{
  "n_layer": 9,
  "d_model": 192,
  "n_experts": 192,
  "experts_per_token": 4,
  "d_expert": 96,
  "d_shared_expert": 0,
  "activation": "swiglu",
  "moe_layers": [1, 3, 5, 7],
  "router_score": "softmax",
  "normalize_top_k": false,
  "routed_scale": 6.93,
  "balance_loss": 0.0026,
  "balance_bias": true,
  "init_std_router": 0.0235,
  "lr_router": 0.00042,
  "n_head": 6,
  "n_kv_head": 3,
  "head_dim": 32,
  "vocab_size": 16384,
  "norm": "rmsnorm",
  "norm_place": "pre",
  "norm_eps": 1e-05,
  "positions": "rope",
  "rope_base": 85500.0,
  "rope_fraction": 1.0,
  "qk_norm": false,
  "attn_scale": 0.177,
  "tie_embeddings": false,
  "parallel_block": false,
  "init": "normal",
  "init_std_qkv": 0.028,
  "init_std_o": 0.028,
  "init_std_up": 0.028,
  "init_std_down": 0.0,
  "optimizer": "adamw",
  "lr": 0.0011,
  "lr_mult_up": 0.901,
  "beta1": 0.95,
  "beta2": 0.98,
  "lr_head": 0.00751,
  "warmup_steps": 415,
  "schedule": "cos",
  "final_lr_fraction": 0.1,
  "batch_tokens": 65536,
  "seq_len": 512,
  "doc_mask": false,
  "train_tokens": 462700000,
  "steps": 7061,
  "dataset": "wikipedia_en"
}
Below are experts of layer 5 (counted from 0) of a mixture-of-experts language model. Rows are named router (the router's row for the expert), down (a neuron's output weights, with its number) and show model dimensions 128-191. Each number is 128 + 24 x the weight over its row's rms, rounded and kept within 0 to 255.
After each expert's rows: "raises" lists some tokens whose logits its average output raises strongly, later layers aside. This comes from a sample of Wikipedia text that the model never trained on.

# expert 62
router [108 144 146 100 152  89 128 159 148 111 157  92 174 135 119 165 143 135 157 122 140 145 167 109 123 123 125 161 119  99 179 117 108 167 113 110 125  95 102 115 126 151  89 138 152 137  83 106 143 148 142 164 166 126 139 113 139 148 133 150 109 140  97 148]
down1 [134 139 127 123 158 128 158 131 108 105 150 126 132 145 122 105 141 101 148 146 167 156  90  99 128 143 102 143 109 120 132 152 144 109 154 106  97 152  90 108 114 117 157 106 109 134 118 116 144 168  96 128 125 144 121 170 130 107 120 114 133 170 170  97]
down2 [125 100 149 166 135 152 126 173 116 150 138 167 144 106  92 112 129 140 108 138 146 150  98 103 127  96  88 129 153  81 132 143 116 138 171 149 126 113  84 150 109 166 156 105  69 125 132 108 173 122 124 104 167 140 135 130  68  83 127 176  83 152 112 119]
down3 [118 138 127 111 159 113 136 108 110 105 155 142 115 185 139 120 109 138 116 137 147 151 143 134  97 126 153  97 130 127 102 131  92  95 108 131  90 124 129 134 130  97 155 109 133 122 115 129  82 138  91 120 124 100 134 117  83 164 128 113 108  96 124 131]
down4 [115 118 132 130  84 141 152 137 126 102 126 138 164 105 133 102 116 100 131 145 128 192 102 170 109 126 113 144 105 165 111 139 124 144 118 107 137 181 108  64  94 153 148 130 135 134 143 109 169 148  78 131 111 102 133 117 114 115 148 136 116 116 125 110]
down5 [102 104  87 126 117 121 162 104 116 121 146 110 130  81 144 126 120 132 186 129  87 143 109 140 122 173 147 136 119 168 105  99 111 145 174 142 136 104 118 119 102 137 105  97 123 137 130 135 144 133 110 117 140 137 108 152 149 138 116 179 129 107 155  92]
down6 [ 79  93 111 133 140 113 145 126 143  96 141 113 127 132 171 112  89 152 135 127 127 112 190 143 142 161 116 140 138 149 155 140 106 126 106 152 152  94 164 162  96 100 102 139 136 137 163 107 116 132 126 122 144 153 160 134 141 132 108  87 106 163 149 106]
down7 [146 129 151 110 144 107 147 160  91 129 132 112 131 180  93 124 129 110 104 152 115 147 154 135 160 150 109 124 101 104 123 120  85 133 140 121 131 128 124 119  96 128 127 112 160 164  81 135  92  98 136 136 144  97  90 123 145 103 152 173 160 109 117 163]
raises: ".", " from", " for", " one", " since", " in"

# expert 119
router [120 121 138 120 116 128  95 121 151 102 116 123 159  94 125 116 122 119 107 135 158 146 114 112 136 116 188 158 142 118 123 122  95 127 139 169 188 164 149  82 102 120  81 124 126 163 124  92 144 142 106 141  88 110 152 109  91 127 119 170 149 111 122 121]
down0 [144 152 140 157  99 121 113 117  81 142 168 119 104 145  95 181 165 124 153 178 157  97  90 190 139 138 101 119 114 168 143 127 102 166  85 104 158 148 113 147  93 118 154 137 131 140 119 166 143  93 150 148 123  92 129 141 137 105  85 125 133 176 121 128]
down1 [199 128 139 143 108 157 125 163 135 114 133 133 142 159 125 131 114 160 109 150 125 120 127 121 143 103 106  99 174 134 117 125 161 143 134 167 104 144  91 142 138 127 126 151 100 103  91 119 121 108 120 147 117 146 164 128 130 129 149 127 161 139 167 115]
down2 [ 61 117  81 109 141  94 145 129 118 107 122 149 127 122 132 108 130 112 137 133 118 121 145 131 146 113 101 137 105 120 134 106 162 159 139 166 143 124  67 100 162 123 152  88 136 161 142 140 128 172  87 135 105 141  95 131 140 114 188 143 122 107 139 118]
down3 [137 133 105 158 147 119 143 110 103  95 130 114 114 122 143 135 152 109  70  91 107 134  71 134 115  90 137 142 133 156 128 115 159 134 160 145  96 126 134 151 101 146 140 147 109  98 131  56  93  82 119  79 137 116 135 152 130 137 149 150 146 161 138 169]
down4 [133 149  92 123 155 140 110 112  94  83  95 135 114  89  84 138 164 151  93 135 141 135 109 132 135 105  74 100 184 138 118  68 119 152 134 131 115 156 104 131 102 160 138 125 107 141 137 152 156 119 148 157 117 137 149 123 134 129 147 137 138 121 139 141]
down5 [111 113 119 122 155 117 146 137 105 116 142 124 167  90 110 135 145 136 143 141 102 117 135 154 121 149 161  94 128 116 119 163 148 101 120  86 133 100  96 133 128 120 176  90 146 137 145  87 103 168 145  80 138 140  97 150 111 135 151 144 131 126 125 157]
down6 [109 110 159 118  82 125 114 116 109 175 127 123 111 122  78 106 144 117 168 168 138 131 134 112 116 122 134 147 106 146 108 149 118 136 134 128 172 131 104  98  88 131 131 117 127 153 157 148 104 165 130  87 125 128 147 142 140 126 104 123 143 141 118 172]
raises: " ", " the", " and", " a", " in", " which"

# expert 59
router [105 125 141 115 153 154  78 140 129 122 167 120  99 144 116 116 153 156 130 145 145 131 175 150  66 140 134 144 124 151 155  95 126  98 149 135  89 147 119 146 157 109 128 124 140 168 143 104 101 139 117 160 121 146 104 133  91 143 113 119 134 102 151  90]
down1 [118 167 145 138  99 172 134  83 162 111 109 145 128 161 122 146 149 153 112 166 114 136 157 160 131 130 117 103 168  86 149 120 135 148 164 103  90 158 139 146 143 121 141 105 119 110 103 143 100 134  99 171 124 142 108 152 138 163 117 113 133 141 163 104]
down2 [142 153 138  99  97 107 122  94 156 110 129 124 177 152 121 133 167 134 104 137  80 176 138 164 138 115 106 106 161 128 121 159 138 135 109 115 105 165 119 149 137  77 110  80 115 131 125 150 108 151 150 112 143  76 142 105 148  98 110 150 163 119 137 137]
down3 [122 147 125 166 123 157 117 152 119 147 149 133 161 152 126 110  83 120 107 113  74 122 139  95 120 130 123 130 132  97 167  94 122 130 123 110 129 132 144 155 118 184 131 173  94 130 128 156 118  85 101  82 137 139 138 131 106 137  90 169  89 124 105 136]
down4 [105 117 131 142  90  98 129 123 141  64  75 106 135 128 136 139 137 110 127 107 109 156 156 114 152 138  89  94 106 104 137 127 131 137 114 132 134 129 133 137 125 135 148 140 139 119 139 168 146 129 103 130 153  52 119 134 173  78 137 109 135 158 128 114]
down5 [130 108 165 105 140 107  97 116 144 127 121 160 129 134 172 139 162 158 156 147 139 136 179 111 111 144 131 162  84 125 144  89 152 129 157  85 105 145 135  91 104 148 159 159 155 106 133 149  90 184 133 133 130 169 157  97 128  88  86 107 125  91 141 132]
down6 [108 146 149 134 164 121 132 130 121 113 109 119 134  64  93  98 175 120 134 145 155 123 124 106 108 156 122 139 118 135 159 127 100 108 155 122  96 114 104  98 114 125 122 103 121 111 126 147 122 125 106 112 123 153 104 117 148 137 205 132 127 146 144 161]
down7 [104 155 125 149 149 124 145 145 127 104 140  81 159 156 124 174 146 113 119 131 155  74 126 131 155 158 146 112 109 123 183 130  87 130 119 107 107 101 105 138 124  70 129  90 143  97 169 141 193 112 117 166 107 136 117 114 125 119 139 136 120 146 156  74]
raises: " in", ",", " ", " and", " at", " to"

# expert 36
router [111 127  91 136 160 127 132 110  89 129  99 153 124 134 114 134  75 132 155 147 129 143 124 175 116 119 129  98 116 120 163 131  90 139 141  93  75 114 106 132 170  92 129 160 152 152 142 102 128 181 126 115 139 142 105  79 131 141 104 133 116 125 188 113]
down1 [155 117  98  97 155 117 172  97 123 152 152 160 152 144 120 149 135 149 138 145 129 118  96 126 148 118 159 110  92 109 140  80 106 132 111  99 161  84 174 133 118 102 113 143 155 173  85 150 108 102 141 164  97 115 125 132 136 129 157 113  66 175 147 157]
down2 [149 158 162 164 141 145 149 149  84 122 154 104 125 137  60 170  84 115 100 104 133 138 114 130  97 171 143 105 117 129 167 114 115 126 139 104 123 117 121 117 141  81 132 123 110 125 114 134 129 140 107 142 169 135 145 153 138 123 147 138 116 126 130 141]
down3 [ 97 108 104 103 131 202 195 130 110 113 138  99 157 130  73 148 135 129 137 146 106 135 119 158  99 143 112  98 138 107 135  85 151 121 133 150 129 118 155 154 126 109 118 159 141 119 116 135 145 100 122 125 138  73 119 141 122 135 122 113 141 153 102 160]
down4 [130 142 147 113 120  87 158 161 125 116  93 109 133 114 104 147 155 134  99 122 106 146 181 146 149 126 144 129 148  73  95 130 124 150 155  98 103 127 121 115 167 142 115 128  96 110  94 141 160 134 128 124 124 110  81 173  79 134 106 134 150 125 120 155]
down5 [136 150 146 103 108 121 136 185 133 122 122 161  91 133  92 156 136 113 113 155 111 125 156 139 120 142  93 165 129 167 111 121 105  82 146 131 136 144 153 186 123 169 159  86 133 147 162  97 118  95 134 123 129 156 138 163  99 162 105  92 135  82 119 144]
down6 [ 79 132 157 120 148  89 122 128 150 152 135 127 135 127 113 145 109  95 106 129 107 116 145 110 123 168 157 122 134 140 118 118 165 128 110 139 129 178 104 122 116 151 135 129 155 157 119 111 134 132 124 191 137 130 123 146 120 125  86  64 146 130 130 102]
down7 [135 150  86 106 120 116 155 103 117 140 129 120 137 136 166 113 109 139 150  74 124 116 134 139 135 103 124 151 129  84 139 106 129  91 125 137 110 121 142 120 138 154  83  41 109 153 157 132 143 116 117 143 156 134 131 142 113 123 125 107 143 146 155 137]
raises: " and", " ", ",", ".", " in", " s"

# expert 20
router [145 118 139 111 106  90 129  99 144 145  98 113 154 111 167 156  82 138 135 136 142 141 112 101 157 127 113 156 144 122 157 135 133 152 112 155 141 175 156 113 156 128 106  97 139 134 117 119 139 112  98 119  57 111 172  93  94  97 167 151 126 110  91 146]
down10 [131 120 160  94 128  96 116 154 134 159 137 142  51 116 163 134 138 152 137 143 111 164 111  93 104 101 143 129 161 119 139 145 152 168 156 104 186 147 151 149 112 162  92  65 158 106  92 110 144 123 100 152 132 118 155 114 129 155 115 117 162  93 134  91]
down11 [158 113  93 127 166 167 123 135 138 173 107 115 139 118 144 158 129 101 129 102 120 174 123 151 132 122 104 131 139 182 128 142 136 121 136  77 109 135 104 144 156 125 152 138 164 101 123 121 120 125 158 123  98 136 140 128 117  97 179 116 122 160 152 148]
down12 [150 111 120 123 154 124 141 116 142 139 112 144 119 171 117 146 135 140 153  84 122 134 124 155  79 127 126 124 105 119  88 148  86 121  87  64 137 114 183 152 115 185  97 130 145 145 117 105 169 119 139 151 145 101 129 160 120 171 127 148 149 153 136  94]
down13 [135 112 149 130 129 140 191 158 120 147 126 119 136  85 151 121  99 164 143 131 138 104 165 160 115 124  96 116 122 135 129  99 142 131 147  87 114 105 148 129 124 163 104  89 158 118 143  74 116 132 129 115 106  97 162 174 122 144 127 109 159 125 144 103]
down14 [171 108 104 128 155 160  63 101 113  95 144 158 113 117  68 136 125 120 146 103 127 156  82 128 129 126 156 123 147  90 115 140 118 142 152 150 116 119 118  85 106 161  86  82  83  93 104  96 151  94 102 134 140 116 129 143  94 163 145 124 101 117 115 128]
down15 [140  95 123 118 109  76 112  90 145 122 104 157  84 137 155 156 156 148  82 117 113 129 156 138 160 160 142 102 112 144 145 151 144 119 118  96 116 129 148  95 111 161 129 163 118 125 103 111 119 115 180 134 106 143 115 139 139 143 112 117 111 150 101  88]
down16 [107 142 145  97  59 163 131 133 154 135 114 136 123 142 130  60 160 128 141 113  76 116 119 145 148 145 125 135 109 116 109 116 165 131 178 148 142 141 152  81 119 119 122 102 185 141 125  94 144 124 105 125 142  85 175 152 130 136 127 133 175 146 129  84]
raises: " and", " in", " to", " who", " the", " with"

# expert 30
router [158 119 134 132 101 107 170  94 161 129 102 112 155 116 165 104 137 124 166 137  81 102 154 115 122 117 112 124  55 153 152 134 116 135 125  90 117 126 116 133 147 141 124 135 143 121 137 152 149 100 125 125 127  77 151 136 116 117 141 163 137 181 111 170]
down1 [138 132 163 117  80 136 187 159 101 109 104 141 155 123 100 141 120  66 109 121 132 104 152 138  99 160 159 139 137 126 114 120 163 114 148 164 123 105 130 150  76 110 112 132 132 142 114 104 144 174 113 162 156  98 110 175 132 110  99 109 142 113 128 138]
down2 [128 106  99  94 166 112 143 126 121 147 143 106 171 110 148 149  83 135 163 120  83 144 135 158 160 132  96  77 156 119 161 146 108 174 124  92 135 128 125 107 148 112 144 171 130 101 122 170 155 119 130 144 134 132 130  99 116 120 131 117 137  97 105 141]
down3 [107 122  82  68 152 127 164 122 109 127 143 113 126 132 140 155 145 144 167 146 161  83  88 158 121 114  94 178 177 121 136 165 107 120 108 136 122 102 116 160 123 118 110  93 143 130 126 144 110 178 131 148 131 151 114  81 110 135 106 125 115 119 108  98]
down4 [132 121  97  82 133 103 136 109 142 116 113 136 161 106 119 123 121 155 128 163 155 147 115 119 156 110 116 210 150 120 133 131 141 103 118 124 128 136  87 137 139  59 111 148 127 127 118 183 192 154  98 161 114 136 112 104 125 120  91  97 156 147 152 142]
down5 [126 128 128 155 143 153 140 135 126 129 109 127 146 122 183 143 145 183 154 115 143 154 135 101 124 162 148 123 143 127 151 113 125 130 153 138 135 108 111 135 154 120 126 135 161 118 148 146  94  86 128  88 133 106  82 115 126 138 111 178 137 134 106 156]
down6 [108 145 103 117 163 116 129 142 117 145 117 132 163 121 107 134 118  87 119 117 144 144 144 107  72 171  87 106 148 126 116 177 137 145 126 136 107 100 143 173 123 115 146 142 148 148 133 137 149 143 152 126 136 120  99 117 115 147  69 110 145 151 108 129]
down7 [176 143 123 136 124  91 105 151 145 109 122 119 158 162 114 127 113 159 121 161 153 127 114 162  78 134  94  94 159 128 104 146 131 144  95 124  79 119 154 142 139 127 165 115 166 115 127 130 149 124 134 122 143 118 108 155 153 125 107 115 112 164 125 146]
raises: "–", ".", "-", ";", " C", ","

# expert 115
router [105 149 155 131 130 100 167 108 130 132  93  96 127 101 155 135 146 134 133 133 101 141 164  89 121 100 142 152  78 106 102 125 111 171 160  93 103 116 147 104 171 119 110 127 103 140 147 126 121 116 121 108 107 120 149 112 132 112  86 149 177 149 153 111]
down0 [135 110  92 180 153 120  88 103 110 119 117 113 181 118 110  84 116 158 149 106 105  92 123 126 167 168 131 180 171 142 124 148  95  93 109 140 117 110 107 111 133 148 121 100 149 140  83  85 152 114 136 119 162 124  83 127 134 130 136 186 106 119 118 141]
down1 [ 89 102 136 134 141 161 115  94 122 135 105 140 117 164 143 153 108 168 152 135 171 133 129 151 127 156 122 163 172 175 135 188  69 119 131 128 137 131 141 175 118 105 110 108 102 121 101 108 109 120 119 170  72 138 141 181 143 150 118 111 117 147 152 131]
down2 [145 120  83 112 124 112  91 121 116 130 138 123 121 136 122 109 114 128 100 121 119 132 124 159 115  82 117 104 136 153  87 147 143 112 153 131  87 139 116 142 120 139 136 165 145 110 124 129 129 141 116 125 109 128 188  84 131 103 164 121 127 116  75 117]
down3 [140 114 129 167 124 167 139 117 131 150 127  86 140 125 165 116 134 132 157 107 156 118 137 103  90 172 170 129 111 164 105 124 124 127 135 142 125  93 100 154 138 140 124 122 110  98 169  76 101 146 144 147 116  88 124 117 189 156  81 132 139 139 121 151]
down4 [128 132 162 135 115 124 101 143 112 134 140 135 140  91 139 143 125 150 137 148 140 133 106 115 112 157 130 143 112 115 102 124 142 128 135 128 100 155 118 141  68 133 153 113 125 142 179 156 135 133 140  86 143 112 124 159 183 104 155 157  94 159 162 127]
down5 [129 109 111 133 163 160 148 143 172 175 127 153 135 129 114 148 141 121 133 137 104 146 114 152 108 164 138 111 121 155 139 157 130 145 152 131 130 145 135 134 123  99  90 114 129 127  81 129 154 145 132 128 163 100 108 138 131  94 167 101 134 162 147 147]
down6 [103 105 155  83 104 137 176 139 153 115 148 164 152 138 108 172  94 133  98 171 121 168  97 148 141 132 136  75 115 128 131 135 122 125  96  82 161 139 128 114 143 119 115 137 120 131 121 142 120 136 138 138 133 136 102 124 140  98 130  99 140 148 122 131]
raises: " (", ",", " other", "ama", "era", "ear"

# expert 65
router [140 120 144 171  89 133 122 114 123 142 125 102 129 155 146 153 115  83 186  96 125 118  91 148 115 125 120 136 123 143 110 126 127 111 149 115 138 156 124 180 159 120 145 141 167 101 115 149 153  88 131 189 144 132 111  80 132 155 147 161 153  97 125 189]
down0 [170 129 123 129 118 163 129 165 142 148 130 129 140 124 139 115 148  96 136 139 142 131  94 124 160 112 129  98 140 123 120  90  92 146 166 160  84  93 126 149 150 105 116 134 101 140 145 151  89 127 145 101 127 115 113  76 173 108 140 122 147 178 123 101]
down1 [136 122 163 141 156 145 163  78 130 152 160 154 142 127 112 151 106 177 136 147  96 108 116  69 138 133  80  60 104 145 149 137 122 149 121 125 122  87 118 146 104 146 122  97 137 105 126 135 124  99 147 111  91 118 142 139 139 139 142 150 129 152 171 152]
down2 [151 146 134 163 165 141 145  75 144 146  87 117 150  85 134 159 127 119 175 117 102 129 125 121 167  87 135 118 143 116 144 136 140  97 126 106  96 163 108 122 149 137 113 136 136 112 200 104  50 128 131 127 152 133 114 106 163 146 111 136 141  89  99 105]
down3 [101 130 105  66 155 136 164 116 136 150 143 142  85 170 115 146  95 156 106 118 156 101 110  95 130 130  89 118 130 159 132 100 113 135 143 137  99  94 110  86  88  82 151 149 130 123  92 110 108 162 121 138 129  99 171 148 153 138 148 127 144 156 152 147]
down4 [119 161 105 105 167 119 112 111 166 112 182 160 106 130 101 135  99 108 166 127 130 150 113 120 149  85 118 181 102 133 134 121 149 114 138 128 148 103  83 116  93  73 153 134 128 109 147 157 101 125 142 134 128 135 156 164 142 113 149 126 150 149 113 100]
down5 [127 172 116  88 146 153 135 105 178 123 139 131 136 129 124 121 123  86  86 107 135 140 130 111 122 123 152 120 142 171 145 141 153 105 149 144 137 143 104 171 151 153 124 141 151  89 144 137 128 141 144  80 120 152 103 145 155 150 145 125 168 148 154 125]
down6 [131 185 128 127 134 112 123  92 160 133 118 186 107 136 140 135 135 141 108 136 119 135 124 119 133 147 128 161 144 118 137  92 113 101 110 148 141 100 134 187 126  91 126 149 194  81 134 128 121 140 136  88 112 117 115  90 165  88 145 178 134 139 131 176]
raises: " ", ",", "-", " and", " to", " the"

# expert 138
router [121 108 100 123 171 134 110 134 119  93 116 124 128 102 103 112 150 155 118 153 108 123 121 144 139 143 114 152 154 113 137  89 141 100 124 161 111 159 109  87 127 102  72 141 115 146  70 105 132  99 107 121 120 107 142 122 126  98 137 147 123 144 145 128]
down0 [102 124 143 112  96 142 131  86 133 168 104 158 121 164 138 127 115 138 116 138 146 132 139 147 164 154 137 159 105 108 130 123 137 140 113 144 102 113 100 123 132 139 108  95 105 128 121 150 140 172 116 143 137 137 133 104 116 153 135 128 115 126 161 118]
down1 [ 96 139 149 134  77 122 116 105 131 144 112  86  94 118 115  70 107 146 128  96 144 147 158  98 158 126 101 123 145 107 103 147 121 144 124 121 142 129 109 100 132 107 116 148 154  80 122 145 130  98  91 136 120 101 151  84 127 113 125 103 119  92  51 133]
down2 [126 137 141 124 118 139 136 107 149 111 126 151 141 112 155 136 158 114 111 120 151 118 127 150 105 146 144 161  39 140 150 105 158 144 132 127 157 125 146 120 121 133 129 168 110 153 133  99 105 101 118 134 111 144 107 113 122 101 115 101 153 151 100 119]
down3 [151 137 112 121 143 108 141  84 159 103 123 124 158 136  96 152 127 118 116 101 129 107 134 133  99 102 130 117  75 121 118 139 103 119 121  89  99  94 126 147 134 150 128 117 115 139 162 129 139 124 161 143 139  69  99 119 170 151 129 162 124 138 128 148]
down4 [111 108 142 142  99 176 139 138 136 123 109 122 107 103 153  98 129 126 105 110 140 114 139 151 148 106 131 135 143 112 129 107 117 142 100 176 136 150 121 130 147 126  99 144 145 111 129 108 115 127 114 198 130 135 113 140 149 115 104  87 161 151 130 110]
down5 [133 131 169  98 123 148 127 132 133 117 144 152 148 197 115 128 140 149 161 141 125  93 140 139 133 145 119 106 119 156  94 159 127 144 183 139 127 116 134 121 113 135 155 141 132 106 111 137 133 165 170 122  94 101 156  95 115 162 121 188 140 124 131 141]
down6 [107 178 138 156 141 154 173 140 109 150 138 104  94 154 130 134 124 153 139 119 128 133 137 130  45 103 126 126 171 164 104 113 135 130 172 131 162 101 150 136 156 129 120 119 119 131 155 119  90 150 123 125 120 124 133 152 143 208 107 123 166 132 162 148]
raises: " ", " and", " the", " A", " (", " The"

# expert 77
router [137 152 182 125 138 113 106 141 121 161 157 105 136 112 169 143  98  95 151  73 111 150  75 105 140 102  97 125 148 108  85  99 131 127 125 101 103 133 135 155 155 153 119 141 151 124 142 159 140 105 111 128 103 162 121 124 129 145 136 124 155 106 163 149]
down0 [106 110 155 171 142 125 108 128 170 155 128 128 108 144 156 110 116 154 119 104 134 110 140 119 130 147 170 126 103 162 158 106  97  91 111 143 130 118 176 134 121 169 125 188 126  92 153 138  95 121 140 138 137 136 137 136 159 141 127  99 150 147 135 134]
down1 [ 92 158 150 113 130 125 163 117 105 136 107 163 145 119 132 115 118 137 171 123 138 113  72 122 135  98 139 117  84 116 125 127 178 141  85 166 106 155 142 163 116  91 126 183 136 110 145 121 125 119 139  79  99 116  95 107 124 127 170 136 120 137 108 161]
down2 [150  99 130 119 133 122 116 153 155  95 148 136 130 146 131 115 120 115 139 152 136 132 164 110  91 120 113  94 134 115 105 126 154 133 118 103 149 130 148 170 121 161 133 130 166 188 103 143 131 135 108 151 148  77 141 143 118 131 126 140 118 151 103  93]
down3 [126 186 120 137 120 147  95 139 133  91  85 107  83 119 125 129 137 152 112 135 146 136 151 114 124 176 149 157 165 130 159 176 119 126 118 134  97 125 112 159 110 101  84 125 133 144  94 118 117 159 158 115 173 146  99 114 105 118 113 115 112 143 126  88]
down4 [154 119 138 144 142 151 103 117  95 105 131 125 114 101 166 140 157 131 147  93 154 126  86 105 127 137 113 110 105 150  90 106 169 127 150 149 152 117 117 164 123 117 128  80 116  89 111 120 141  96 117  64 164 121 148 135 122 100 151 132 128 117 129 141]
down5 [151 135 204 131 150  92 128 125 138 120 129 112 139 133 123 139 115 194 145 104 146 123 119  96 108 123 144  99 107 158 115 120 102 162 163  97 120 162 130 139 111 153 128 100 190 105 161 124 121 130  75 131 135 128 163 138 129  84 127 118 133 112 133 116]
down6 [170 127 121 125 132 125 123 135 120 137 132 137 157 106 138 149  99 101 142 122 169 106 129 134 143 133  69 156 113 148 113  88 171  95 121  88  84 142 112 129 105 120 170  94 151 120  80 157 130 110 146 103 126 127 141 177  96 126 112 145  94 154 114 150]
raises: " and", " in", " ", ",", " ("

# expert 52
router [165 114 132 144 182 107 134 110  78 117 135  62  99 120 115 102 130 132 149  69  92 114 107 132 137 170 102 131 171 129 153 105 178  81 148 145 150 121 120 136 117 125 125 122 123 165 103 141 113 159 107 152 159 169 161 151 129 115 129 132 147 150 170 142]
down10 [136 151 178 107  99  98 156 129 129 162 129 118 137 123 145 107 118 114 154 139 172  90 119 147  91 109 124 136  54 125 166 139 108 116 116 117 138 132 118 111 112 107 130 141 143  85 134 145 117 146 152 169 161 136 155 136 123 145 136 139 161 111 129 102]
down11 [140 109 143  99 136 129  95 129 133  90 128 133 121 119 107 116  94 126 124 133  84  91 115 112 165 116 148  92 178 126 121 110 148 146 131 118 128 183 143  78 101  92 129 160 134  98 155 125 117 143 133  99 133 131 147 114 128 134 112 155 121  96 144 107]
down12 [117 126  88 137 113 185 124 127 126 136 142 141 158 170 122 145 117 127 165 171 111 129 143  99 125 164  82 149  87 102 145 170 119 119 149 114 147 141 106 151 131  87 104 127 146 135 153 107 136 130 131  86  99  97 126 147  96 139 141 109 134 106 137 138]
down13 [126 166 142 162 156 111 113 154 117 128 140  99 103 150 164 113 145  93 149 158 114 151 132 125  94 128 105 139 110 108 144 101 126 155 126 109 129  78 140 121  92 144 133 149 174 147 162 131 163 154 157 115 126 154 115 183 113 116 142 134 132 103 102 119]
down14 [110 103 129 107  95 133 155 111 123 112 117  86 111 115 152 127 154  95 120 132 125 141 132 106 159 148 144 148 170 120 112 133 124  94 119 162 130 162 148 164 128 122 110 116 130 114  84 115 150 131 131 149 105 111 106 126 100 144 123 120 123 148  92 149]
down15 [113 140 115 180 127 111 147 124 162  95 119 165 141 132 118 103 135  85 139  72 115 163  73 135  71 122 102 144 153  81 155 108 145 124 177  76 135 109  83 153 127 131 117 119 126 103 130 111 159 121 171 106 133 142 169 145  93 123 139 132 161 115 141  98]
down16 [122 103  96 122 166 125 115 127 107 147 128 129 149 105 156 136 107 105 128 104 101 112 149 105 149 171  99 138 112 113 124 136 117 131 129 161 136 146 124 149 129 114 165 108 158 144 134 155 100 131 151 126 135 186  81 177 135 105 133 157 139 132 137 115]
raises: " ", " P", " C", " T"

# expert 18
router [120 104 128 150 110 102 117  97 184 125  82 102 113  92 132  99 101 117 120 135 102 153  84 140 142 108 138 158 176  97 145 109 103 133 120 160 136 164 116  93 114 142 111 150 150 140 122 135 135 122 108  83 119 122 161 120  88  93 167 157 158 171 133 114]
down10 [115 121 196 128 125 142 162 135 135 130 142 118  90 133 108 118 104 170 116 118  96 123 145 116 112 144  86 108 125 136 122 143 145 108 113 106 162  89 149 181 128  96 142 145 126 100 122 150  89 134 103 146 131 126 152 142  92 146 112 138 120 113 108 117]
down11 [ 99 105 126 152 155 119 146  93 117 136  66 136 134 140 138 117 150 116 148 106  83 118 132 138 118 127 138 134 108 136 142 147 118  76 123 130 161 157 129 144 117 100 116 101 138 138 103  97 148 112 127 141 163 147 176 145 114 120  99 135 172 107 118 109]
down12 [112 100 118 127 156 122 136  82 121 119 130 119 105 132 103  95 170 115 127  90  98 139 110 160 124 135 142 146 109 129 137 113 165 130 163 126 147 127 133 107 173 131 149 137 121 144 156 135 121 167 106  84 114 142 164 117 137 134 116 172 121  99  94 109]
down13 [169 109 160 160 103  96 150 119 161 154 142 110 132 116 149  81 100 142 124  85 134 123 142 171 116 101  90 123 122 177 182 106 113 131 111 147 118 151  94 137 107 126 128 102 126 107 129 162  95 115 108 118 138 129 160 130 116  85 177 171 102 116 118 114]
down14 [134 126 145 147 124  95 142 158 131 107 122 162 128 124 209 153 125 107 157 165 177  64 100 146 127  65 124 125 113 116 155 135 134 125 154 157 168 166 130 109  81 130  96 109 134 148 121  95 154 105 167 147 140 114 147 125  83 159 110 137 126 124 120 158]
down15 [161 103 118  84 139 156 161 111 144 128  99 146 154 124 139 102 131 126 101 106 130 144 135 108 123 122 154  98 157 128 110 124 134 106 109 119 124 103 146  97 119 155  89 113 166 115 102 145 159 102 133 116 172 163 112 133 131 136  78 114 100 155 146 103]
down16 [145 132 119 109 136 106 114  96 112 148 162 142 121  88 131 152 146  88 157  81 172 180 118 147 156 127 108 175 119 138  85 107 156 147 143  98 119 117  91 143 139  97  97 144 127 174 147 114 146 134 119 161 104 171  96 128 108 111 135 110 126 123 135  92]
raises: " and", " ", " a", " c"